From a checkpoint of a small mixture-of-experts model trained on Wikipedia: a shared expert of 192 neurons.
Below are experts of layer 6 (counted from 0) of a mixture-of-experts language model. Rows are named router (the router's row for the expert) and show model dimensions 192-255. Each number is 500 + 40 x the weight over its row's rms, rounded and kept within 0 to 999. Numbers have three digits each.
Before each expert's rows: "mostly gets" lists some tokens that are sent to it at least half of the time. This comes from a sample of Wikipedia text that the model never trained on.

# expert 40
mostly gets: " us", "Z", "Q", " app", " IN", " App"
router:490423609514408539553490559479482427580511463539519549485476565524452557493475478551563485519579495535528513474473486530524545519464478551501463468505543507500439460476502546532432496539496471

# expert 10
mostly gets: "ment", "act", "ent", "ict", "ration", "ect"
router:514515475504456501491526498478478427540490537510534549516478502515494528454422512491476529500521522544476549455472510522530533513629505459540481486511442533458486533468488520510500476434452387

# expert 11
mostly gets: " Born:", " Airport", " Road", " Street", " Island", " II"
router:526470512502526510539531435511579518436468546504478464465591503462491423501504487565512551522464460484494494412534480495517533495501511497532466481473510440582480445485542518509500557512516452

# expert 5
mostly gets: " in", " after", " during", " when", " at", " before"
router:528505515538586496495449550495444508508504472536529477552496575552504518481551507420527564495484459606458504575449499492580451480441524556460515452479483566487465507557477514464486500508557454

# expert 6
mostly gets: "==See", " also==", "|---|---|---|---|", "|---|---|---|---|---|---|", "|---|---|---|---|---|", "|---|---|---|"
router:562491534425437447520485539492449508555495584505505520549440435466514556513480549529536475408565434508526520533501528485522508492494501431553521517520527477450484545557471501525527404498499532

# expert 61
mostly gets: "reme", "onent", "ensive", "fic", "mier", "medi"
router:568526479507497443453469463453469501572540481517521504418452431502529487497458540510503458546506489521463464534420514474577418552567554453541564365469478504441502548483500548485468474457491555

# expert 7
mostly gets: " music", "==P", " album", " song", "==C", "==S"
router:494481444475528513526471553497480561540618491452555517539490475459489537500508567464460491491422508423565508465479518465450544497450442501481534439559492446504539508505483491515469522543554544

# expert 14
mostly gets: " be", " been", " pass", " go", " have", " attack"
router:518581494441495513464487502464446530491512574530529513513462560519486559547507566451477516505490481479408544525463539460509469451604546451527454553522496472529457461476506470485506519548523472

# expert 33
mostly gets: " Bl", " Brown", "ald", " Pet", "add", " Boy"
router:463457495494491485441458527521470528492432475567513539560547502399500511552568455539513528476521536510417463528502463476495529487536476486419495596427541453505551495492507487461577497458498490

# expert 44
mostly gets: "|---|---|---|---", " %", " cons", " occ", " Candidate", "==P"
router:509539480499485502496466499453539472540538495501496543459497477517525456384534492511517479470442485500555509440498486535492524481504469565498459589468466507497403574418494483589499512480536550

# expert 18
mostly gets: " in)", "^{2}", "usp", " million", " mm", " years"
router:432514515579590447464470478478449487497478557606509573486453565523537475483469478490484460526512466541530502503441465541507475485480537442522463520487559563538498506457470499544433518458496456

# expert 31
mostly gets: " for", " from", "le", " between", " against", " at"
router:461457498485573544520492500554494584508551568501444535542446533484529507500522482380493522419524523537425510534383544552505489491540459560500571410488504564509498519466457546507470489501516545

# expert 22
mostly gets: "ew", "ford", " Washington", "burg", "sk", "wood"
router:481522501457491533496471508488441504505539453514419473540574434534527404435540512451471490498483450521480490527510464508507561473492470499511450505493533537536454456528495509537502459480402434

# expert 8
mostly gets: "er.", "es.", "ing.", ".\"", "ation.", "a."
router:498468505488528493520502499459502583475436524489503510502510521422504521500537467491515523506532471435556542585498526526520386557531532431550535526510476512593471528548517554562462489491497497

# expert 25
mostly gets: "'t", "ittle", " very", " Yes", "-in", " See"
router:551505484514382497422479517501512509473491517521488566495491537533459484509507495510517487477447533531538486460544524509424499557510522454461526500516506455445453510462486490504481472509464494

# expert 42
mostly gets: " (", " n", " (1", " comp", " (2", "("
router:578477502553425470569565533514472589368506465467444601460496502549497444469508554457501502487500532484480492532547462615419501486506496441493459528479494533482461486503463506534556508565528510

# expert 30
mostly gets: "é", "á", "í", " Spain", " Spanish", "ón"
router:468548491503576463538521482499538425434471431460427519481504523488551525509446416515445499577493501458521558479468493495517434582558471542539542506528422534540513500469477506479505547482541544

# expert 16
mostly gets: " many", " some", "ual", " several", " most", " local"
router:530461499565452520547496504391507528485526548523518526488527489511524518429500540582488430494477540493542529563499509611496452577586504505529523487564485554467519513434509493460441448490536497

# expert 37
mostly gets: " stand", " 0", " %", " MF", " —N/a", " DF"
router:460548514500471426473543489524545556518470495537463550485529498430453483485465494519510449567451509530493440564569473521494570504491445515495534518473509539521366464494390441590490448508511417

# expert 47
mostly gets: "ospital", "mond", "iver", "rup", "ban", "incip"
router:427471500470541537499481463531515508513446485479553488515530551491515540551479461621488470493547500552494506523537544459471558586534468505503414501485566514464538552466543489471481514550462542

# expert 27
mostly gets: " first", " new", " second", " most", " main", " each"
router:525431461472534526540483430560476560537499491513573513524536513621511542505506518556492572437446475569509448443518496536422563512524504520510556540535499491425479532477449413453492539536544492

# expert 50
mostly gets: "ill", "ald", "omb", " Grand", "und", " Cap"
router:537556512499473493431482495474516540464471481473515533476487503532542474518508481514490532538488530511491488580450453417564542538488469466487540531512492409457493485573513439441555456552485464

# expert 38
mostly gets: " (", " (19", " ", " (L", " (f", " (18"
router:531500544540390475510493550515522517505528511476520507455491495570514492531439515546489439522523452470472481511576481549433551464442451519534525488511478504527459530534486498515543493512470482

# expert 19
mostly gets: " Pol", "ol", " Col", " Hol", " col", " Gal"
router:446554506494473486505590553511558571504479461456463526515529528540523530525499505516514495484481453495436528501491550448470517575530532441444513492544556445439521464458556467565534527419532512

# expert 29
mostly gets: "==C", " Nether", "==B", " Olymp", " respect", " champion"
router:485554475505634453442506415512492457515504481547525579555489563471539565471502583446498555501479551508532561491570496482512472516474469558492554455487495463494541459485513542472491439485504516

# expert 35
mostly gets: " Fred", " \"S", " \"C", " \"W", " \"L", " \"F"
router:469429526523495528433488469469472501441515510607544463471527464509482481449427528487494564545531489495497453529467555437427463475485577491457439574492558472523521450483424528499496503404557564

# expert 46
mostly gets: " work", " used", " made", " known", " held", " served"
router:550446470560451561525495486495515463557442525565527480481482553469488462539505547484576535450493500537496484489490512549461468490531470483562449450477516534513479582417472514409501566519519458

# expert 2
mostly gets: " Turn", "II", "&", " ins", "FL", "emorial"
router:554495526545518493466540419526519493547431418503492489494534574489520458492440526520535442533457466516584596486497482454482469478451553450465484487505520446515549489471508453506485583513542448

# expert 17
mostly gets: " two", " four", " three", " early", " six", " five"
router:545519510510398508503526442475499492491507467531478506471500469475536545471420411568485486546461467445533403502572522490499560497472487465542468561496490465521538493449461512410521459522539483

# expert 26
mostly gets: " December", " October", " July", " February", " June", " November"
router:504551464526525457460484463562593487482494499532485553495479492498519536543500558410514515510560474519465493553409451472494522439542515479514471498484526562564522496469544589427530513608470462

# expert 13
mostly gets: " the", " his", "The", " their", " this", " its"
router:564529432512493604518489459517511523470487438487471522494522451570486509461487503427534501437516497542500485440538510581499544515434483523482524556536482444565537501493535449504563530506513482

# expert 20
mostly gets: " Cy", " Ser", " Bur", " Roman", " London", " Mus"
router:455484539506516552543442473473506516418525533609505418492541534503516529521576516533496523450578446504459484512487491498528537493523479524514552461508497433581448482471533522532546497480486520

# expert 45
mostly gets: "″N", " d", " sq", " also==", "==D", " UTC"
router:524515495577488504472467506512460493488507565473496552526445535513460450460455471566512530491515518400506504497505501474460501462510482451562417485521542539449550483551558503572510486460497536

# expert 63
mostly gets: "″N", "′", " Candidate", " •", " Coordinates:", " Democratic"
router:479484467485563521507480535527519542527511541469456461499452517445494438344470534530525495499541533507486541500562479549524507479467523487507476462486438454515483522489487506530604509488486484

# expert 23
mostly gets: "ond", "ign", " ent", " own", " design", " add"
router:501508523563554456424384516481452464498401460450512516573478489507484457442486529473502531561505561517531494536463450494474521497514520493574527544498509547561536541458476512541556537465452472

# expert 59
mostly gets: " led", " Website:", " mi)", " also==", "ST)", " List"
router:472399495477448517504441499583499484500530475533460543526496472557447550478545461520574567518511430504416508452480418457563464505456451463482501550496467517480531510523501497454499455509415491

# expert 9
mostly gets: "|", " +", " 2,", " 3:", " −", "°N"
router:465479525521455471482500518418526544506573487503457469459510513536491532500445495445510509478520494516517497583499526400521475480461521530452432549494539531546541539478540486524471494461471528

# expert 34
mostly gets: " par", " ne", " ag", " Pol", " Par", " dist"
router:523543493537545573542432482495475597377531478422474472449515450466462496458512506532461446489579496529423508570497402569547447483546508562437538528565494491497544460481528424498479467496638524

# expert 32
mostly gets: " Pro", " John", " Ben", " Phil", " El", " Richard"
router:542435586491497456500487479543503575400432545567499517541502464524595494532530551564482502483519513564533497521503488471483550424488520459453491564437482441471450472487420502494491516524487478

# expert 60
mostly gets: " 201", " 197", " 196", " 194", " 199", " 202"
router:519541503539433493600464494499553473493477472511538541534536485531516486506448547553497497500445504497550522552588552561499544396479493465491496444525552520534545469500493559477498531509486448

# expert 48
mostly gets: " Ch", " ch", " b", "Ch", "-b", " P"
router:537567442551450463476556453483530438510538476562516460480505401442451451461510530510528469534480518471519489445466491479529479474465521459552477531605498483509529474571467531495449551527519461

# expert 51
mostly gets: " government", " man", " program", " film", " politician", " television"
router:450556484465482515544471501478497487531495436510504498562425541458565476515516423538458514527561589403570514446542459441468450504461451516553492470613563496444559490524540480479386520510482528

# expert 57
mostly gets: " voc", " sk", " disc", " Form", " form", " bo"
router:452519518470577521472483526517476504418617503527474541514540514493491510498543542432481543488496461521491580426541458477471461472474467536483540518423447482469503503519545443514478459442497454

# expert 41
mostly gets: " Robert", " William", " Michael", "',", " James", " Joe"
router:449401527515580561497523532519477506447522526533530403464558448509525458564447488508482494576468458520463446549577548481472558439488555546487494494442473484533506424431531509493492476537460501

# expert 58
mostly gets: " English", " Kh", " Bh", " Mah", " French", " Chinese"
router:519440512487504539452520521503507464439546550527567485476438430555526486592550559473439490522504530452573548488521621498480486509451539473460436437515487465536534512478509538386481475466473497

# expert 1
mostly gets: "burg", "bert", "ić", " brother", "berg", "rich"
router:445530495481503534477471476556485570534510503496510509470441424478518466501487485528468431554523498559441469546500490462508480489515479521544413475517498496520417509448490504528410539532472560

# expert 52
mostly gets: " University", " States", " USA", " State", " U.S.", " Party"
router:521539476533461402517501451507562472421498540509508500534492449489531545469486532466456527525429522457466564468511409469537558422483508557503460492497535545548507428520516580485588543484472508

# expert 55
mostly gets: " ac", "stit", " belie", " viol", " ide", " transl"
router:499524554526462524507549484535465516469529572478444475477454497458421470517503492497469466517545537511505463532552540482508455512512508554562517476449587529497477533550497552495534441466647564

# expert 0
mostly gets: "',", "),", "er,", "son,", "ers,", "ing,"
router:484466540490529459506497443519562491475557535461501464515521459594530542642528477489478512556529585438527491496507550533496494501526482539468491522521494526550427550541508488561486594564501485

# expert 36
mostly gets: " g", " en", " pl", " s", " d", " f"
router:537564516485503475553497522541518471517479436518489502483475544536539471487547455466497475532447523441495505542501523493477447421510487410509506490551559552481559483519435443487454470458468440

# expert 43
mostly gets: " se", " Se", " min", " te", " ele", " Ne"
router:425478539512483556478512513560473597489446458475472536506461535454493530527533548475479502507448535556498557462481536550531474436604535456508500472500482467474590411464527453457554477509449448

# expert 39
mostly gets: " up", " rec", " ref", " dep", " out", " dec"
router:526479514556459539539472521525523477501478590487512510486529580477511503531545493466492449483454550474470439511562497529456494539449442461524437520509507535498513488597484453454514477512492484

# expert 54
mostly gets: " Sam", " Mark", " Franc", " Alex", " Angel", " Marc"
router:473512545548478486411579467486507563465463540511520454523479488474470486491466511488432619527468506478502505509493483436467491491447540590435458554550484455560478403419511466444486517484569529

# expert 49
mostly gets: " and", " but", " where", " with", " when", " while"
router:505490474419491506487467455475536582471518547467531486471481510504544601547490508499531518496463569499450507486553611496527514491508544517493471551472475510540478537439480564467535484525532480

# expert 3
mostly gets: " house", " site", " engine", "oon", "ine", "ville"
router:511482536483456484454508500497593553534468455494481519459540482568545458539517480486456551421536445434544520512458487425463540531507511509546608444446433507522505477468566513497566436588545463

# expert 28
mostly gets: " Major", " The", " every", " Far", " No", " Long"
router:476433552497424518429463388506491497452497497588525492456519505493480477534508497611531554477476495507465440456467467576460472535513535494480523580503504498446554463458522478514533455513550442

# expert 24
mostly gets: " Championship", "OR", "ournament", " Racing", " ITA", " Stadium"
router:457576510481514450481517555521542449483531508512503557540481464537561463514563506473509551550464439437529592447515489474478495574411456455452511504484483543489516590489481468487586586533485412

# expert 12
mostly gets: " m", " le", " em", " km", " ph", " ft"
router:479539552490531431537512483504470509505558462524486480504519491506432510535483475508463458494482450487518517507458484520511479504495457521524503527493557578423571478560446451414436484436462417

# expert 15
mostly gets: "mb", "cc", "aval", "ote:", "ib", "emb"
router:467521458508488506477508485495434417534459474488525438429510528554472434509534577573534480501477491504487530525433500508479538555401477515589612537469462475483458524469477481565480469481532501

# expert 62
mostly gets: " 0;", " 1;", "–0;", "',", " 2;", "–1;"
router:442526514457545466453477441457504426484432502465521527484553515508449533509470403491526520515460456535467465475514515421471525518483539542461556476485419554506488543497509487482487493468573392

# expert 4
mostly gets: "ers,", " player", " games", "ians", "ches", ".\""
router:471457492469570518506488483491510443533497459509431461567523591485455469583525496438565545519440523498509506425539474541432556577509516450538515471485521495537527553513512508498518519506471502

# expert 56
mostly gets: "r", " G", " Gr", " Br", " Tr", "g"
router:563504446474533531568508477501489488466477489479489507463445521478516398423462501447471459528495480519550465513525405494544477489455442533454517452522483467412520499553541495465519497596539476

# expert 21
mostly gets: " which", " has", " been", " they", " have", " would"
router:549480508492503501470528526498577525451567475468472525558501499583452490514491483459498482503523493537475512514498508479577535579493526499557441521500521442533468495540541494548474540543441519

# expert 53
mostly gets: " oper", " considered", " performed", " described", " viol", " produc"
router:483493481441487501508534479477451472473530487418442473542453432448458582436479504441504425497525504463456500530474536556487493521569462489483540457498512496486513488520479489463564530493511497